config = dict(
    n_layer=13,
    d_model=384,
    n_experts=64,
    experts_per_token=6,
    d_expert=32,
    d_shared_expert=128,
    activation='swiglu',
    moe_layers=[4, 5, 6, 7, 8, 9, 10, 11, 12],
    router_score='softmax',
    normalize_top_k=True,
    routed_scale=1.0,
    balance_loss=0.000529,
    balance_bias=True,
    router_z_loss=0.001,
    init_std_router=0.0261,
    lr_router=0.000592,
    vocab_size=49595,
    norm='rmsnorm',
    norm_eps=1e-05,
    tie_embeddings=False,
    optimizer='soap_variant',
    lr=0.00289,
    beta1=0.95,
    beta2=0.99,
    grad_clip=1.0,
    batch_tokens=131072,
    seq_len=768,
    train_tokens=395900000,
    steps=3021,
    dataset='wikipedia_en',
)
Below are experts of layer 10 (counted from 0) of a mixture-of-experts language model. Rows are named router (the router's row for the expert), down (a neuron's output weights, with its number) and show model dimensions 336-383. Each number is 500 + 25 x the weight over its row's rms, rounded and kept within 0 to 999. Numbers have three digits each.
Before each expert's rows: "comes before" lists some tokens at least twice as common just after its tokens as in all text. This comes from a sample of Wikipedia text that the model never trained on. Tokens count by the router's weight.

# expert 21
comes before: " |", "–", ")", " ", ";", " –"
router:501521516472523464521529512453487458488476524493533504460464496497495536512443504469478522518494537483527522531532535521546509486503533523515532
down0:556458505473525504450494483511512522499517491525518505500506505516458529504522495461526538465509497477527505507490441485493485536538503508507491
down1:491494492548487506485441471442484502484466492488447503491456499492440455547509458505484511506488473488506463459482517507530530467454505505505495
down2:496500535523481525492490502468486520476501563476494463482520487457477490454502466478500481505516482504482494501511471526522506501531493494491575
down3:555544485491512517486471521500537507523488484488531451506500486529496490539475511486473538446467514524525491443495486496519485489474508499499478
down4:501482487522522500456504459504514483480494506487498443566492504499485511516557479529501535502524452507460506507469486519515532545490488461507497
down5:500519456466496463534466514477494530541503523527498478571487489497502521484514512516497538508547542527489483507538516502471464471515474512491486
down6:484500499483511504486516510520533520444490502471506476493471516515511488477462453523477528480541480478530511496501480497517484531473534485483554
down7:473524516491479490527556503483498547491465455426470537515533514485462550524497524498485514510476502507463557492505487511512556499500494471462494
down8:532533484476503485524463510551503481494487506503484472477514496539465490517466484470533511532499479521483502483515488514509462540482448516528493
down9:509477502518495467520523526495491504483495513506533504473474498513516493528508431487460487498490508527517497499497510537476523492512526518540519
down10:486498495505486538473504531527511455458513490450518482517486511535496453495519510506477477475545444494501527489474538517534500516527509503514517
down11:530504470461499466511567538476484478505511482481517476509531534531464542493496504530496490504485481483541494443533492527528447490511474479494508
down12:461504440495472483470469518504476519507480490537516468494545501545512474489479498540493559495453469507502501506477522446457506467494525508499497
down13:505502479509540486481524511567510459477533495493463486497485471499472498454483518496514460486501485452512479510499465513505525481474490503499486
down14:469534452513515526505492512480486493448452507523492472463517494492561485537525493501519497525491516504482524485519525507500473524509486505506499
down15:518468487447493533425531504515523526536497514505519490488489484507462524489477474512448493497509508471547509464458516495480461528493511525497521
down16:453509497516486514500520488498480463553532481492462526504473500515497449476483491531500537500472495499504490456508510499519529509495540482492529
down17:459488514493526479508498492518515500504475517473471502495514485498539485531529538513529544511500528478502495494479472507536462494464518500497493
down18:513500500525494443478507498511477496489496499479530481505501512459487511494499521533469474496445479505501498478477476502461461469464500518538509
down19:491501486471515528473481489477488504527495499504519493473489512516485535555521506478504476499523494515491525516493517457461486542473534548482513
down20:495495530490510488537484436443492497499506476507495505476486492475450505546458524537496498505476487508480511535499491457554508478484501492464514
down21:479469496503511505487489524496516503518488495476499492498507474460511506545541528467518498489509536490502513482516510503537496491461506498474504
down22:508514498471506473527538481489508498479555485544538511483515481475508497504524472510508528501507489493489524498504465466468529531503478482524540
down23:520502521498468482525494504531497492457491539482504500502510491535545470460470511486507471533482481495456477485521516450489503550416493484543543
down24:483542508519489540522551470508491489481507494523476525517517517513481490524528489513540518543527519486501541517490470508502525442498532508490509
down25:509481512504517507489524515499540500482484507489456474483488494515498487504447464540470531549462503505528499458492477500509491543496492523473471
down26:490457507500469489455480463490553534487561493509470545527527475527510504526483485508461482528506490512545505512478559516492493523503499502507525
down27:508489495492527527467514519479536492492534504540518493496519506462468539476502467513466500481498525478511510556485523497495520470476493517539505
down28:499483460457525498489478522497519509502523520469541476481518496534469517500528524524481467483520521509510526456478489531490487523483488462506504
down29:502524492490549503459467483485505505464521520495501513506511481503539536500489520493489495539530479526527407517490483492480492513479495528507493
down30:488474461506467471508493507532469518499450517478466483453481489499507515482469490489511561486491524526474516490540569473540497510532489486485497
down31:470489502472435500557524478522512475479522483518535413505505530531524508513493530521512482484498492443510494481471529515463515546487478504492483

# expert 44
comes before: " the", " a", " an", " John", " also", " released"
router:489518510505484484534518485483489487492480527483496517471482558506484535523459510496512514497507533522512534509512572516540523455465516531517505
down0:509490482496540511490532484488491501473500525480542521500528501528527542501503532529476479510528545507484522535491503485504534546503484493513491
down1:468505520505456514511490527495497510468501506477494533496508512534530520529493496485518486491516458491507485532470485498518505476508488463503504
down2:494518486509487461481481506544493464529454464503463458525496549498499521560487498534503472472487521504486499477511539519493500480473466493520502
down3:514512529494510502480485504475470515469482520495514452540499472492485516533505490521488513498522502503462474508509452481513529476499526523509456
down4:503501562516572466536494485538528534500499495478536504486515498518516492482448514510469483486462490478477530515503528548508495528493491484492526
down5:472527452493487507485460468494527510481496509476500502484522547522505548484494484493459491504495463472514452483502525544460530484495485502485515
down6:486534499511525483500486511460469510529495489530496474536481487497503429480480496499486529514477538530488550494464507494492534523497513527518477
down7:507511486517514491463510496510507532496518513524512501514506483439503508476527462499507500517447522535515525545535500478557495501500490509449537
down8:508521457505495481526492471523520511469508517462514502513525462480483512525504520475533527512550508512466489459484472532474508525518516497465499
down9:488504465497504517508497507486521503513509517485487503500454538493530509470521502498559454521504518521480508487497523493529535487464498497503515
down10:532506477476450481500515535476511516551522504484483494493471521499497498509477481493464496508474490514492480496542512505509497501500486466527481
down11:506435522504532511464532524539459493423488523441508488512503506502483490470519530495457484505502482506526494455469508532524527517483530497504532
down12:521477514486460480491497500504477480506504483490509495520488467483486502472533484490432531504478554506494528536512474494505499487489484534515476
down13:534473488517501478491471488468505497508499466506507527486460523458475508448494529515524525484459484504513537477482480496510505464496514492484530
down14:502478488518455501489504537497451544493520527539493510492497494539530507461471534520459479519514488495519485485535560509484515499480494464491470
down15:520462503504519512469471477470447555497510503453479478463518489491507525489501486512506490546497535494526482475499501507542522503525530463497518
down16:487499522477498487465493469486486510493499455558475502483488498496537530483519512503524471537528512472523509529527479487518519518516484452500514
down17:538517497495508495477499521499520488497524498516534455520524516492518480541475511511443482505455470500484456516523457481516519533515490455524457
down18:504522471478505486508506496480486486456486517504489506480548530558504468501489527512504561510506455507465507491513513514505491470510545544477516
down19:539496522494495502506483509503476502477471514537458454488463473459527498502498502549547526490498501529507489545526518482534528492486526473526506
down20:476486498495518535521499522514524497507486470468499521488485525532486507505490507503485533504528511503485487472494430490491492523466483460454524
down21:493550527482502470498518525498483525574471511498478487486483523504498530495497526517463524507507515492491512507449482472525499490509476505516521
down22:499480542488500543481518488507478539531496508491501471492535492518528523496468514482519501485555522476497494497541542513507489500523501474523468
down23:503487477479480479523469508519553488515524494485452447514474519509512468486498505523508441528464560475498488502556537491476520534479528527501466
down24:506501443485509517488488491540497510507459507501469477511495533546539482493506496507475499494533466517473529464524496516514498511528492513509466
down25:477487466479497479489496535513493435525556476524472487530465521517529503466496476476467489522526509515492529458546495458530535533517506552515481
down26:507488521498522527495487495568514498500542511503504461548500503503529516476522509482494515538474496524529480495491526500516487528516491499505500
down27:537466528513496515448473538499511478513512542494488507484481515522490530476502488509498491503508500509500473462510508490495536495495548535547524
down28:553500510474525516465511505535473531507468516504484534530515471492471541475538489490509490467494468505512524495487497515490464529520460535480505
down29:498520497482546483519544476495482481520460530523488519481515468518511522476508456510519527522466497540468467474518477493497471497484517465496474
down30:464576520500484517490478526466462512494534486483541553485480451483493523500492512534542538511495527462513513498511506472521515497503503502499512
down31:484535504529503520468501514497529461538465511493532500503509480495436486513510517453471559466447490498526530499507489508460472471489507504488480

# expert 63
comes before: ".", "/", "The", "born", "A", "}"
router:498521491525530509518550483491505466486482531469524516484466518530458535497478524490512476529465556475540504511496492541499515466476509507544544
down0:490499490529487468520554468484515500552436498539473474512527486495502508504512474579526511481510483542500475491480456524501505480436489492513550
down1:472525491528525505526533468510497484527526554451476489544432500498479538500526509505494529487488483522525479493505529481493503500503495455553465
down2:520499505526528480528517519489512519518513514480458518476497518532502511511543520498460468511514476544513493457484395530491492543502500531529476
down3:486479496500514513500472517459526490526516458537504538521492499489461524541507533491460493503485485519490505490491509526494490510496459520434520
down4:461454496515491500486527532491459456488502481469482504493535463511531524516483500511515494496507487506511536525502507514523494493511455515475475
down5:502516508501479459510472534488467470513507496463493529523545498532484459524534479508498488424432497520493501451461458509516515491477518508558484
down6:505546505545533440515486500519542566518514495483488508514484447516527487565504507526486529474490522473486515492534482504448447530495489532512519
down7:455486475533522521530528511479518469486504490529499489524516506450462484519490523496472503509466522520483492453485527510491482516479515477499450
down8:516519484505499482522508522549561488509506515503521475512496517506477506471455504472472496490494501512500511540508335487504474542500473449539490
down9:531534491512540501546525539479481514516524499455474482517516460487490493485510513495489480470502479464503523432494452513502472467542478547499522
down10:533518505480520487522523483549481475496478460479469565509507508497580540519520541460506518512492544519538493516494488468500521517455519454539473
down11:536503487479509507506533505493494525457492527524473529513499511533499487490484479514528516469549508479514505539506597503466483484508504492514484
down12:466514499464443513520483508509495525536503481513520505492473483514499494469522444496516459518527485478493496482460496467549514522500459538520526
down13:503487550477430518475516480477520482477472489503509507514489541509492496512540514527492537481491475468495534497552502518496514520520498513507509
down14:510498488531519451514498454597525527487530539467496521513475506512475510510504520510481514484496485508507482478460540494515466461478453511499545
down15:492531493503542491487483511529430470469526547532519511488518527486487526502498489463520499484494536521482527490518457483471463489490529508466452
down16:518457482538496480489509500509459498539511525505485488486466514501509474555527489514506539516505505512501498457494528509524454516524485481500497
down17:511522519503493469466486488463519510515464462521513512538508503494515533481499510477509529466500451476467536488481532518473517526495531489516466
down18:476523528478507491492502516536503503489505499538490551504444500491509528493533515529509465529457522512498544531493517516494479519455532503486523
down19:465538531501473506515452489547507525478491494492527499493516485547492492501486505518453460533508540512470501512484582495510486483520500493548503
down20:495488509485495451486510505551508532545495523515472465462491485496486534500488486526495471506494518510518503488481510483524487512462490506457484
down21:505496499504444494512557528461505490505481493496504470504486469508496507525500526517495484508476527480505521486516649522503513497493506483494459
down22:513468499517478510478483483483531480508498506479494488489513506510516532478463535517498506491528520461536528445523510479468512542513518516511497
down23:507530545535500477496476528560506486477501509465514490496555501542496456513481475474530566495497470495501494453518492486505496511493486495475540
down24:496487501518465495482472494501479501513468518487523506490533476535482488477484531451511540491543479524519507510519487505537526519516481520477495
down25:439487484503496525531496504454510490516511531545568492529509470508500474520510511502482485485502490476525516530489508494471552517501484540540496
down26:502540488488509510500518516476525543530482471486453511505462501522472531440518523504517419497557474488511518471485528527469518502535494543493523
down27:514532535478472484497512501562524485527500519490515477492537454524499534521513536453441493498493464508469457508493508475471516551514509479528487
down28:501471493482482524498493519490516496496511475481480477518507541533489499507515513470512459479476534494513508494491479475450485457465493565525512
down29:466500504485510507520470543506470476487509465513501499514496540493486527519483538457509502532474465513483476511505491514482521507502477514511506
down30:500498543474477483475550501510494495492541542521535493496488450504481494503505486528477545530503491501477531506505456466465502503489458485503532
down31:483499515501534505535523502519479536493517530519479460506525450544505534525507499498489475500498524514479458529509467479475513542481524501491496

# expert 10
comes before: " |", ".", "%", " be", ";", " are"
router:506524476502536490515508497468486502514527502426473493498513500519497549531467543536506534492487509484517485504513516490541495499487505517555494
down0:519477495464475524481561511477457485493484512517534491438496485460473493513470506467475503525497511446503482490484525481508518514497474491502535
down1:552482486521498510511503517477505506449512518491487481477505520495549482552435505505445479506456475483492541496505495541490499473520498503498474
down2:477521525514522523535517463455497515482532487541481513503540457516464514503471501498519507531521493528525492486451521491500510505479461504473531
down3:522522537532492475518466525529478492499510460552525504478515520490506460524522501519515480528517497493527508460477544484442517481534518460480542
down4:520465492495514496534537488521524511500498502504461528486494531508534477460477516498447520506514532528488503502448496465495531504500533532514483
down5:508529510486486454466495509474511445533489496551516490475488526530493466496541507499523494510522440481497502493523499451518507510520500490503498
down6:466462493535487513512491501501445510527509477487461523516514461501433500492487507512542529512465481527473502480503490475503528473480498524494493
down7:495489497490489485485491452479470473490522469530505515519513532545476522522475523493486452484454517490502524535473540542526508457471483477472503
down8:507467489509542497523509477489517503520497449511515493504535515480537523515504515478502518502565515489493479503553501505530464483503531459457494
down9:491508468467425465521483486493473504450505515481504498480522481544488525488527519539498528487470512528510488512508453509491527490469473493527493
down10:541504485481508541512509492521530499521510509466452519478509512525514528508479514476495518519523479439504527491493490524466521511495465537517548
down11:510538511522547443508552519519471506487489497520469511484506490496475454531499545498483481493508540513540500429469514490500507518517509511539479
down12:530490499466530498486514505498456526543473507505488477481514461463487526515494548489518541487562488452494490517457524491533473508533472512469511
down13:522492504542479503498499499507534527499490477510523474503519494488464492550469526542479521509496478541478537507496505435512548493532482521533512
down14:526499494456506492496524521531517544516529474498485475525484463546482478514500523452447511528472522484535509472480519482522463540472503539521502
down15:512508497496455503540520499471549428514488528499484494457472479525499518532514518450549457512509505509470528542493485492524494490487488508497460
down16:498490478470555510490481461529485512471526479482542468556510476536521525449496495494514516517538540474446470487494522511490516487510479543481514
down17:499486502541497543531504482491511577485477528526543489486485486527441503513484481474494481509516510493451547502486482505506461521498464502482490
down18:506456501529537450475490466497517513506456486481510469509524500510526473522492529533474496495487465467492541492477488456514479551485473521510507
down19:498526510496466475519502518494505481485533516477502535571492506536489467497510484499480493495503475474508494446475527532502477489522510492492516
down20:557517490497480487517502482495514491518473476496477510544484499523485479528555485527503520509561460503473566480494513523484477479474541485510463
down21:506514497538480489546498469528518527513472489507453487482492451476481493516532576481507501499513525514519516458487505518505464497479504431498481
down22:500509479483554501532482495524511498508506500502485514525472535542523505502519525538524532528511505516462511485550491516490491522516500524533503
down23:515463510553511507446503487505522514565499504544492518490462510476504481444475529503515494529516506530524525456547476465506461500496483451489512
down24:516473487526531536479497494500486496524536504499461501510491437465514538496535477506507429481523481497544455456474461540546521505510516489490500
down25:477500499468482534486467526483500518555479530476507507465551514493525498520517467491487508480502520513442502561494548484484470569491565489506506
down26:516490540521448456466539465504486487503489499519491515542483458515498509443494481524494492544463476518504530508495516483496455497510473530482460
down27:485524515497452488486547479494498483517507470499512502509512494504551492501452517496532508496505485502480511517506499489560471489535492532522448
down28:483515513529503508495510507495509467471507488513526500516506523476546519497529537491470506443509524488520535487491542500545500508512493505516506
down29:514531466549489522491507517474530529494511495485497485516508553526534475519526466429555479511497511506508542492496534486471482505520502490474517
down30:478476456505510518536489511514498456479465507539496514501522494464529492494473518535523520532480468482489513495522514515502478515481508445492509
down31:541496466465498495475498499526481459540523457488467479525500505486507490479480520496510477462459551526452511532477526463511478487518487493484468

# expert 42
comes before: ":", "\n", " 0", " 1", " 2", " 3"
router:496543485495504467517521482468495470531461517505511524465479484508466539501457515514490513468487540488528526514537539484516511493492511505501543
down0:483514498519463518491488465527482475555487489523483505500528547536490545478509509479520443458486469505518514508543506547488478496496477468481515
down1:488494472490494508456489494480510465458528496530504521505510490511533501481455502495493511505481512507459507492498466537509522494509474511512481
down2:504482477483504488505528536510531525528472469494516457499509478500501480467459507529502495490518526471456539472516516485502538485463475520497478
down3:498506477496487531522512502482517504512491476477508505490465461551486505487548522499522506486524465492468499465498486516504497573522498488482527
down4:519480531532533509503478501507501477444473468492493507519510529558530510502508510480511520521517529536531473475499536508511464479504470488519452
down5:481461471486534488503500553479502479509547496507494527508491489480526537523463529523494492494499526499482519489524518499491503499514492483517538
down6:513473528511475506462469497514471468505539539472523462506494490543497507479507489499520492493510512462512469543508494497479468486488525499531533
down7:522453486521523486528533458468477518510510495512541533504486481525505512466505488451461495492485485510513474484518476491468493551537504490511470
down8:495520491451548455476494504522485512462471484526535503501529483513431497516526487468456564527501532494486508504539490482483494495496448476487526
down9:509496485529535469484538453437510465457521475526518449541517488527488517457509458471478474515514511497485491468502539504466460496481512476466462
down10:485502470474493552498487498567527512512487492518529458503491501497497516515477549499525475553468556423498491459512483502505500507497502491479531
down11:480527510517518468470479515515468495506512518493478518523487465474493480493511507534521497511492511515484520497506525494604514515491493499528523
down12:569492443459490527495445502542471491491507466475494503448526489485475477509525499528567502478463532461481478511502549542503515466476476527512508
down13:505498484495513483479546500514448522482505519486495516479534462508497505476509476512486522534453496528480541490485445509525479502515480485504475
down14:491474502533545529512511471506485504500476472502459527508461499478487463558482498538552522498433486453511533486504478497492513514510534466512502
down15:472508479452493519505491490532494476487537503511536480484492543463508542484528515500482486483499489495478530473435503503476488462451486527478479
down16:518502528487519470491511481474550496512555519535454534550476499475537496488476518503501477537472513502522479505525508497504499496515507500536509
down17:466513489480507483508456482513515531483553508501498513500530501477484481558468499497493434530477509506506523504516504511505506480466501503467516
down18:489507506502507495503520482530527528468516471539465488531538497483498524479483500512536530497474514479482486532494477486502507496507521513487512
down19:509487508485508467467493502512504501498484509546558520525551473460480522511497468554498490505486496506482540498451489477458501513501490534495516
down20:497490492490484560532542470520479501504479495480501510516535475483519470507505513475562487487424511467524513480506506478484481509494511464496516
down21:506504511473499478521510493540503503458499534525470485462521513487500438514470474451466523520499529485477516498481508546516480498512538485488527
down22:498459494512473455513463479452493479483493467506524513498512539487536502527527470498497512505526517501468555486535581517519523481507493469534517
down23:485528511523517484517453489497508458493542523498477495513504499539510501481509526496506523499469522469497472504463494498517469479527470491523517
down24:530511452558549472459517455490504513467496482517493520510502481446472443488500490458506504483460474485510475522502500512495481495510484520477505
down25:500459476546486502477499448457497516493486495507524493518479480487511471557474525507484498476511494494518505472520462492535533476518514500515465
down26:511496516501508507504540510507526485494513488499491502498493546491482531510487460498450501484514491517489499467488472484501531445494556501521496
down27:509502495515479496524541523444517555517452519521502493526480493498483464506472484461503552482507514456527451511505499485461518516522474535539463
down28:475468508535476512534447488510482489486504484466526517473517507502514487529501525498518523534502506514453493517521499478501492533539477521483476
down29:493522541528497525511554522525430497538485512550528477457514468507496498485519486526503530503478540498554500514533462505485494486482485487550515
down30:462463521500487468436506523481493489476492527458563508523519465482487482474512447513505502523532505507472520503460497522461519501479486503498499
down31:471474492532520466462504489515514530478491554472506513472509506515478501488473563487480526492516475487528538481506462487503522481508556501502535

# expert 14
comes before: " |", "–", "th", ")", "nd", ":"
router:503554503498505483505542480518498484507509540489513521460458529511482525513456504472539529515482539496521544534522512497509509510497517519567517
down0:474506544485539524470488494496476507514509486494515540506536506498498513460541507475478473509493502484464489510551498494485540511475506528510509
down1:497473506507500498554502491493458501478462529504447532469438510473525499558547498529488518480481501491502514559489471465522484495510441500477478
down2:575496516510470483476539492506475528497504552499474524524500442476498446493466528532494525497485472520488506492472444517474511478471489517524520
down3:481479478520471524533533512478506485493540506482502500498488492487516516487462552484537526441533502511460515512493452483491483490461514490484465
down4:515505533517502506489464499493546488488469511478474468494510509503548518508491531485488538514481499523481484489495478503482492468464518491523521
down5:477472499485474549493498483457512468483485491478462506512500488529519514518477521511500549508539497476476469521517499489484508516475525484496537
down6:484462509486461472471534517465497496474497506513522488522489534481562526459517487504487523506529494525494522494497575502517495513491526462538541
down7:509537474491499519489530522474477519508546493474506480484482507474486533492490429514531475510528509537507493478492536514542486522495493501514535
down8:490508513481500462489484492520526529466516528536502561497446506478506508492474505570468520496475505511480534477512460452504503521488526467542515
down9:530491490466548552538491502538475527497464577512476531510523516500494538498501493542468517477507474494465508476515506494434488501486515524472504
down10:509551512498532493514511493499519483460507507503487518560494512517515511484526507508527520519499534506497522479508528503486513531495490506496478
down11:489463473474527531486469469499503507500490497529516500463469521507506474496513476455533484493471562496528469503460517512508491492480480501468515
down12:482487518489482553520486494517507526505537528484483512485532515491511469484496530488487469506503532517464523500506444537462542543490511513455474
down13:520477506449467501511523493547542498452476503506494484469484489496505531497483496520512481527503546502476486502510494501529502531521512449503480
down14:526510513476487475506561499565500476504473504521513507500489496490537491528485519518496480531539537487479509515498517527484509502510496495545491
down15:544493476485518501495488528544542529485472526497465494497479514529501514442555505497503491495476504537489502490491448474489500499537511536565541
down16:508540469477463490504492502531516509466555451545532501500503528534463513494528474543487553485502503490514542500476560524501506489515510503491524
down17:462474502522549488478459477501470494506507485534477522505488528471458522508499530484491522554508490466513525475514528524475481478530551471501537
down18:498461473496507529478517525525487510515504462488481528473486523533523487519522530510502485435441514532474540539496493493533471513501517511498521
down19:532496500525521504498532460496520510502438501549505471547502546465516505535538498499475488497483514482540518512504506538500508528479498531497468
down20:475536511493488502518537508528502477508484499497475442486504461472535527454518495455580483486514497507523495510504494537500481458497492466509501
down21:481479543464525503517468506454504513519473511477484452504476488516512461483485490581453495502519505505490520474500463513495432486480514495493476
down22:480516500480526527492502503487508508511521493498454501523461480531464522422503497489527462501508527512523452488581483529514473517452485505478525
down23:492515517504481487517497498501532528470476485497489528506510478509473484520459501514476512487527492528490519505538489539486537508505504492514505
down24:469529471509473523557503501494460491509461489481507508522512517492495469518487488520469498482489483482520484485444507493578539483535536461510526
down25:520498510498472497494512493540516493527523492503472515507504508485515489495506472536524537517483477481505507490516590470484510535514496472463441
down26:510516510469448488488529485517473477504545512498481519470467499478482535497522517495540504536551479477494503543574483518529543538554492501486517
down27:493489515475487492552529503487502499541481496471536500459519471479504539498570476519442507548512533544502520480498508521482510557497482472531494
down28:512484500487499541532489484481507527445492515477480528506506501465445519477532480477457511483562470504488546503516545469468505503470501525510466
down29:480442486457487471512495467521526531480503499482494481503525536491495500555511474480507489492490503511507533523451590489483501446501499528511499
down30:530506503478497522520502500499512530534542498508481475494496522513481459496519514491470497479450480455473482494481487469500485562515481515474466
down31:504517532540529462495509491453487456494540500483512521484499511532570512521497534491529529488456508462498469463482440500507461500517512475487505

# expert 19
comes before: " ", "\n", " 1", " —", " -", " 0"
router:474544498514533470524522478454487466513493476488553498472498513537470558539493555502485523521462527478509533531510536532508471496491545496529499
down0:528501490455504508505513508509502484530501520487511516503481525536529487493487533465502483498470474509494526487510476503426551515496482495496497
down1:513540517461488457470461533481486509551475501481496496498485482511533499483516525477533495522514507513493519565493530506470508451464475508494526
down2:497538551506500507537480461501517472492470510511484525527532510488511524514510501486479471491486477541465505473480487499473499529452513446492528
down3:520494497493516497530501499492489468556488518487500512477453501514486495484476518519501489514479492539532518502495492503491459519496461488510501
down4:480514509481489556493474500503522494474478548513507496516491541493488518539431497486505499515498466497470480505534532476539523481538473440497491
down5:488490482528520514486494474522498519482495503490496507518511560474460551493502511509500597500494492518503479477516578485479501529510439489487533
down6:484468498523469479503536508502516475466472510499493546518548481530473520465508489475558472587488429523465497505476484520490450518484497504468506
down7:542506519526507494526483546514488449459495460509491518498493507518487537505547496518497473502528491487491496511460483512520506509463492493481566
down8:472497517529531496526495514505543522498465503529495517486444492488456537489547496469480460512511473469493489493556539490496514462499527467514430
down9:524503526484470459491505504493474494477459521504501497462482530519493492488506436529520516526467466509471485475476482511515473456510497501508477
down10:447506512528483504475525495445530529502490494501466480518457490499479498501463502530484563497525493528494497514483470453465510523497534513471430
down11:497485527521496484557491495484514517540508514533499502509485515489504450490490496458481490476506474501499468541485519470463495480502479461495463
down12:479509535557526497513476508488481500535549492511511522492482480520500484477529486514538521480509488510533464509494531456495489498506503504472544
down13:478511503485513513469484492511506558530486518506487521462521507480474500467499498504502507523551500431552513559466488508510501487516480469451518
down14:507516471491481519456498518497494520503515491486473512506480541498508500484459553540525498495489532468459521475507488486501498531499472514525487
down15:522480535485484559523477502517508518459437504494514545503506492503500492540491518510454496533549496514528539454519487513484510485469484495484506
down16:479517476537492485495509526529560480473556507472492466459550470461488533481487526527516513500499512479501535512495469484502469475488519481459513
down17:504519465510471494507547491527533487479478462459493490474535529503481498502524514527511491476518539508494519516513522493494535506521506551457514
down18:469493474503549539535478498511480489499466497504480510479484488509504488502555498475478481510526509515473539467512453487485492483450524470518498
down19:495524460559488529526501490494486534451504504477544524478520470498486506599456486485509480478513490502517495456486475501478482468437493539500519
down20:517475487494499514510467499516500488481479516497465511500557455505498556441486518506501521492475527475490503507505507456540517479502520482456452
down21:478535477516493504526500462495495487493542500483488538522534545499487492502486463537471469530474476470485508545504520540528512523520472514517510
down22:490504501475508511526478514529551485480517448485511516487519516502503514476496476476572518509504496511528528503519532500502475484479528484515501
down23:501475523556497493475514519509490497512531490521517487536447528523480489468515494531512484549530545513514482494489514508523552469489470485527480
down24:463505489491504517517502495479476522495480485520535514537461466512487508489524502499552512512495485536450491508527458484478462463510547519480524
down25:476490470545467490542506479490525514542555525498513527503553515488485464518495528512501471470528517474524525512489478495461525505524522447508522
down26:488458499487514504484512468502454484518488511483469519505502479509484509449513515487491547506479497498496550539440518480490456486533507491505519
down27:508431545511467495477504501541479490468527504477511517496518516473524485452493534473524489512479485464459469471504479466472532452454472509504504
down28:481474529511513496508466475515439520514481513550480513505490474587507495484511496490504518499498499519517495519502500512482502465506548463518467
down29:481501470526483486484475511502535503519496518460471493587539512531519544491513510518516481502480529485511489537492490513536524484484515473510476
down30:460510467471497491472519520503504461518492502461473487485537487468551504489497534522470478530482513486504492497500510506465483536500467495508468
down31:511513512520553502483553441472540504561497521525495512501511478529480458486481484493474483492472486487496502496483491490498465479505521526473508